{
  "d_shared_expert": 0,
  "norm_eps": 1e-06,
  "beta2": 0.95,
  "max_seq_len": 1024
}
Below are experts of layer 4 (counted from 0) of a mixture-of-experts language model. Rows are named router (the router's row for the expert), up (a neuron's input weights, with its number), down (a neuron's output weights, with its number) and show model dimensions 0-127. Each number is 500 + 25 x the weight over its row's rms, rounded and kept within 0 to 999. Numbers have three digits each.
After each expert's rows: "comes before" lists some tokens at least twice as common just after its tokens as in all text; "comes after" lists some tokens at least twice as common just before its tokens as in all text. This comes from a sample of Wikipedia text that the model never trained on. Tokens count by the router's weight.

# expert 40
router:505498502526524451513488526553484512493509522467533475523487547490474508535449513542519472497514518484455481471487507492476537526531484480498522458541507528490500471479501468498528510491486487527513523509476451535503504502480541511527472483483549520508532509473478478507489522504470498528527531461477469533535479494473454513454479505521476495497475521524522513471443502503518472522472
up0:471491508479547473511489516481486490556499506504479501479426507461450482506484466494528476489472513483511487488446503502463523492516506470510505486458463553503548496495517516461518500507484507493492510492531518509483527498524491495483515503528513529549483520492516560504471489502466486477468520514493494491484541505511523573473520478494492472567500474481474470488494466532479505489482
down0:506523482485498546496515479533490486489474492506529486475492459522483472479471462488474542535533472494501492546482536491490488545503497516477498506482546481486468495499480479525476520525528471458503492503485517489478497470442468509494530508537464524497475443547506474496515504515550490531496452538486497491491456469523509484585480489515479504478532529514508486525491496492504528504524
up1:467492522512498495503538519550518495508505508493509546519496464509505461523514496516535480497495479502510471502545435508464556515495476486493495506497484514510502532523479486460485503527495494491480488447488456478519507456524502465478531464517493523484516464449508486485500568514522505503516507554486510465517520534479508504474518536466576491497515475506518493514521494470524478478457
down1:471547497471520511511527525473525499505469497538527498527485486461488472515533492508474530498450474508482524495490558493524519479521523530500484479461512502489494496517557524487508516487487467519482491529510494480441453524504529475542485505447521464503455475486524490517539511534487484478459483495517504490537506527511515478522528496471470526517531479481531447523529519494507461467489
up2:493506514533515502488494515536487506477474506504522498485507462513478489505500504458501490539459506502494470504466545503520530505491478493472514529487483449519488456493506523473481484495481515554453484493501527495504469467523497457460436521505478483530532511506514519513504474497536458510544545544450541449521456514492475490496490503494525513509515469516517465531463530502533496552500
down2:519427467465502485526474497443501464479559479500471487540519523513496504455560491502493500513538502470478511483502521496482505559505502540528514491488474482516458487488494520511455497489494503461500509497480476492500487508482546517500492493464483506503487498517528528506527523504501481514513477516531451535539502476515467521507500530488501495489451504496481497537495545516475471574508
comes before: "1", "0", "2", "3", "6", "4"
comes after: "0", "\n", "1", "3", "6", "2"

# expert 4
router:539513497520527510494565495547492517521477495479530509527464467505482510479440494446460516484491511497529467519497424486547539480538527485532479485493502516499536478537480480541528479479515484463542484460489494506518528509504484526476509485501509520501483508472471478526482501487518466502465512499524496501451528524516521535498459534491477498493473499493538520530478510483490499483526
up0:513472528513529511479501512481484511521463463490527527509533545491501459503487503462473492564548483494503471500501471495479545527502542518514518516541457507470503468501510484483494426503502473487526466504503536507538497467507511502480517472503528495499530443495493456507505482474478496499479517498474511499483511539501532470528521516529523483468502513529445526474511522466456525469482
down0:479502514533486484540523549453532483501501538504493501489517468497514513505499463493536500495502478528497524493516517518497519565472469502471516507525498510475519493477527490519548516538447524532532537477532464497503505467506504482520501553466452451493486523473501525502487494514495529458534509524534512473536462536499509514508484549486463464497523519473497479481523458518496467486479
up1:542511501471513480508528501485507512487464528503457472493510517489494466487496482449501510470492482512509458478447479500495511504529492494531531490541495495532503459498517481535480555479518480509520520506549475515446478490494487498483516527508516472516505555461515554477513511498487527465533449528531451513509467461462531488468532527516477488503447502501503506517505511488487504510449
down1:481516494515544447473462522511496501507516451496521476485497504508491501505513487507498491488513499466459470526500524493483520512495500483484495535472544534500498536470500465513489438480492528425513462488500537520520508472531477541526503496477505522481469469468518497487514522552531501506466540491501508503473539468522473506525493474493533509518523498463559483495540469477545528471488
up2:514526502458509518468535516492464489500471460434511486523491495522513532484486525488481524440524494502477535475539518491487500561510491537528509508455517525475514483494476533521495480482518478510503485482483494459497502515508503550485519521504492480493496440548480518488524531519483470515492496527528478467482466540516465517529509547522469470473494490518532454512522487475492488529464
down2:505442510520558465529493481467539508510517515508539500490522502487446513532475470505471475517523512461498516507547453520499482478498459535479503463537472513501486519498517475494507475485520490498501521491451540489539488493547486484520502508536544499531499502455534490459476461471519490528501513502503481499488528491492539492511518476432496546501494516496527502483519528491472525478530
comes before: " | ", ".", "–", " |", "; ", ","
comes after: " | ", "; ", ") | ", "| ", " ", " |  | "

# expert 44
router:521493459478467514508523508526487514492492516468525514538486492477525528492436535514524453510511516485478496447496492502518488538439517498507476518518512488465468504519500463546466513481492514491543513497518471533542530508469474512491481498494487497497500529508510463555458494483535492531491522483518529533483500475546468527481459499544464503511492483494519467506526450519475487462490
up0:493471475487470513505538509506460493497488483480490504511509509544494474486492522523495490489501482485459482489483495468477503500483500476503529564496503542511453474459504485542495502466504496479466476533508501469516455498461456504502483512535499543510488470534532458483466465495496528496519529482507523458515518502494515515474495499547562512528477552547469497475491456511467494543460
down0:476522469509505549479470455480529482454491482524527457494497513467487444477468480488508524510504474486506506491470499520531502480489513534490506444500484521521528520496480519465523509542505539502506508494495508514533523463520519526521523520510483475502500527448479474500471476553477472501501469554498511504507499493519515520502522473472459475507512463460495487536539535456551516489541
up1:533507527492480523494513489477504496527562524467488488511452521510530467477497499518454511533446499503516522505505477542479446515504470488489508533532477485515494491539453465475500520489463514463471541526464482502441497478488534478464492541508546500501519523506488505497498516512490504506448473526529503468493469492509476504533520527499471453484522507504468542479526497524469520493481
down1:522488494496502465488520512546483526516457525466506520484535490497486489519457480514528474514510485558494481496511512524511481497511467509510500450481537489523550498518487487494528480508487484513491516486491539488521484553442479507466482462531466464476443543448521535468505508518473504483519515517484497534512486489508515519488473552474484537527505491484462470524506487471500485441476
up2:539524537452487519471486510474485489525499502529466529511468519470483496478511517528492492504460515452499498512488512508478491458548494507544505507513545527468486485487491512506463508495492482497568475446502497495517466503494515497470499488540566491486489509447517496505449469471502493510546518526493491533462505521481513491482537494470489508521519519533457517530508532544479535499528
down2:529457527473502494502512525533506519528517499529467491485482482495476524509489534463519483469499539463508516504466508545490506477475494471478486477474428496492507460479510472493510506520493513480523534524495471446486510515466512510485491504494532521475514513475479487514491503493496515508466493486479497506517479405522504509561546509445551531522470536492493496506519481461537503510511
comes before: "–", " | ", ")", " |", ".", ","
comes after: "2", "1", "8", "7", "6", "5"

# expert 28
router:528509488528488526466500496488501527464489482462449518510545497492477490525476491510552519473469489499488516487477498473527474462532475488494483514475501498558499524496489541455523480505455476490538517491493494454484489542490541518512497521543496532515506514509494475485534463516504490503512535486466519521504459461529494521480539506502458516493496519479515529468499502473527483464583
up0:461502508474481478476521510442457501541487504469451529502465491528475486486512524510486541478483517476471502502543513526483483514480495499482531531521520545516559499498510523531483517480478483486490493501486470510519481533519484518475508489507509503476490480550484452479467472536431538491483482545516556517508473511479498546497487488511481511505533486433515506478539507504495505515496
down0:505507541480523541543538519485497459475527437509518495510546532493527495486501518473538529491522518501466487517517468493529478525526517479532512493513528485510474484512515473528517431485551501494488519464500490533515532471495509523505478495510461521466506482474495484502511462502551510505488515501521469494451473452496485499482552508502493509459488540494549495511467466465481491483476
up1:479462510521486470516499484541516506503519499488451480488485511476486466561473507547513509505539524489499518497484446498504517489498485494531515510491502474484482531431495535471508514531461514527530528485499447552500468494522460511512484540513483525529499480479506523456509492455534509534482461519529471468513494483481501511503490502456521527540478536520456513494473521498473501469477
down1:505494456474469445492484494525526482519509462503499516513464495468438486501457509472496507482519429521501537453513482475482505540445463532509536455521469513505502520508480468492521431490540517446513509509519499492485517505521506489530477482465483512499496532505481462467520491473495530531487540507535483516500527518490488480521504504461488468507541481499485516492515491494492497490514
up2:482490527516472494497460524488504487487510493478537488537504508542499506510536508492495491533524519528463499509511493462524441488482498516467503483493539455501465535452507504494518524499527501494485545523513521554470527548497486505512483497517477517517496538508530505455493506506528501455522468503478494506492465560499488548555551503458491513502470513529493493473472499485433526504486
down2:536491496498523502498514478520455506466467513516517517468539495530510498476465475518513513474498525477487500503494484542509472485519493517525541532490541550552538505489490520511529497485503518500473531558454502486501474524543516529489484501484497536516469503455493519515474465477523489544504539485499530498532506538520484506518479505497489516499454488456534521461508493479458431519533
comes before: "| ", "-", "|", "- ", "The", "- M"
comes after: " |", ")", ".", " |  |", "==", " =="

# expert 62
router:487483507513547552478520515501502515534491479499489522533465480486524448525465532482508505522482500492538486465529495519503461471478492486485513539516527543494563487530505503475458531521530516539524491507458506520516507476479527481486535463482459510542506520506488508481481516521478519490484497489456500524457477536509525530528451460487477508502467470501485471523453498481463517484491
up0:519487536526519469459492494520496414484498493487481533488485510509488469503503490492489494509513475506442529496481490520496504497523529479492484533468481495500511490502495516521459459526475518508513497566503549442538478496483520489509542458483535482521529496496512517520504503473530506474531511484476519496509488486477466503511453511453463519518477471459497513506464471540519546546513
down0:507465462508529482529498479505461471529545512510507555447469503519506493486554519497498488531498494509501489503479463509472456520499494502514520473519473528517526467502484506490531534487513515505508504543477492542481439507495535462533511493448479495478510543469519506536519501516518472456512526570468466514518463518493485493517523527506491491507485485471483472510500542517532476531520
up1:539536505507500464508544509474484524531501473463541492485545508532522525475535472471520530519506508492502482506469513511540523507482459512507488502511528498495453530479509508465545512535482502512487492479520513468455490453536517501474497473518506515480520528529510504487501485494511561523503529455544471536488516551485465515502491516471492466495513477534513468477492509535446546487487
down1:481517539509544513473497526523478517492462509487503479472550536497479519535475518461511518534561511509502451468481477489546517496477493511500509486521535533481500467492489477494518455524494480492508483462485515493507472492522507513475500439511450497541493521547520488452490473507501465497487497473531498539523487543513498499495477497453493495495495502528478452546474499495487525446479
up2:525469495507544513467469498465485502538482472486509494494486518478488532516531488549527481542483523490481455494481504461500484472473473486507466496490511431471566494536510455527476521502464502479483492532486502546499519519516498525499537501492474487556489530482484495496447500476507515464495515537488490500484468497497481471533520472507512542507507482460541511523458537521478495514477
down2:519477540507553522489519506531503502500517491498456497511490512501451475469501516498553511510453503526485488509472491533490491500521456504505462508517532508496465471467518486518499495543535537430493488524470499519497499502472514526482500524464478560502472478479496478493491468520490470497498516500502497564489464537515495536478516528477488460489458436504506513527517487483494501532449
comes before: " of", " of the", ".", "'s", " ", " was"
comes after: " in", " in the", " the", " of the", " The", ", the"

# expert 52
router:493498478517511492575516503493482475522481519507532545470511490525491484474469502474465510475469500530502509509521481483547491491496517464487507527549481522480510502531497544510497543504522478516462465482496490489501502528469506512483509471486446535531510493480537450539501488520499517494513492500504462549476471507518489524507496481465455480491478524442520498559527516553465478515496
up0:503497496520523496497498515525483532474472485505472512499571483485530527487534465528479506481502493522521515447489452504508516498516479494452516504510462452546497530522467477499473533540544481481509508499529525467463496486481497529493503552522542539468515521521503522465503446489477528494488520491521544526550508489520506485506486465535485517534480509502529519511473502539495538512485
down0:457478523523516485506473511494492493534562519487516491488454506502491522502515514514481467527502473502487473476444516495511476529513509441497485506521490505544537455552459491506466516546495528485540529470497519482476507485498475523470467512517496517516506506492517521523464495438482491492486511501478449484523475474487502544474469465513464537496487550515489491483512502524533504514550
up1:516477511465450543512540545474509458469481512500540492494470542545473496526477488523467514509530513510546511533523553487515488504539466515492527490474502453503521511532489499521528502548474508530492490507500469473499504481501510530453526525503484477513479452523522484528459480544521530493492497520505509500478537481493477473486458523498487514486489526491521478467454498526523531512531
down1:472538488487543480470502502471525569518543510513553476504500480554462517512511478467515502475530506497491469489518502491487423523531504505487498447480516479502447516518486503524490505548477529525520477515502514495507484482449474483501499488516495464527497522493502501485498495474547482450527516504484470501542527501529482506504491492489490513541489448481488511543519471531480478483519
up2:506489498515493495491509495477471527442501473490476453514500477486486537519496485507452490507505470556519527536517497496511468492502486519466478515529498538506496485450517524474520552517543484505499488503500524471496454508483512469527489520492532506468508492512516505493525534489539485414536528480507514491453481545510485509535503539507510489514490516485505489551513470507477554475453
down2:501501490500443493533505492473498460492495480492485498502545470532531488467532487469531452531501471504498511487467498469524509481484451515483535532536490490494527475469471537510499513485459465491548482493482527483529466502499503551512503489504482546472502441506436487481486477481480508510503427502478495486497512527512530543516498501484483469502536469485501500492509507446533500493511
comes before: ":", ": ", "\n", " |", "==", " medal –"
comes after: "\n", "-", "|", "\n\n", " |", " medal –"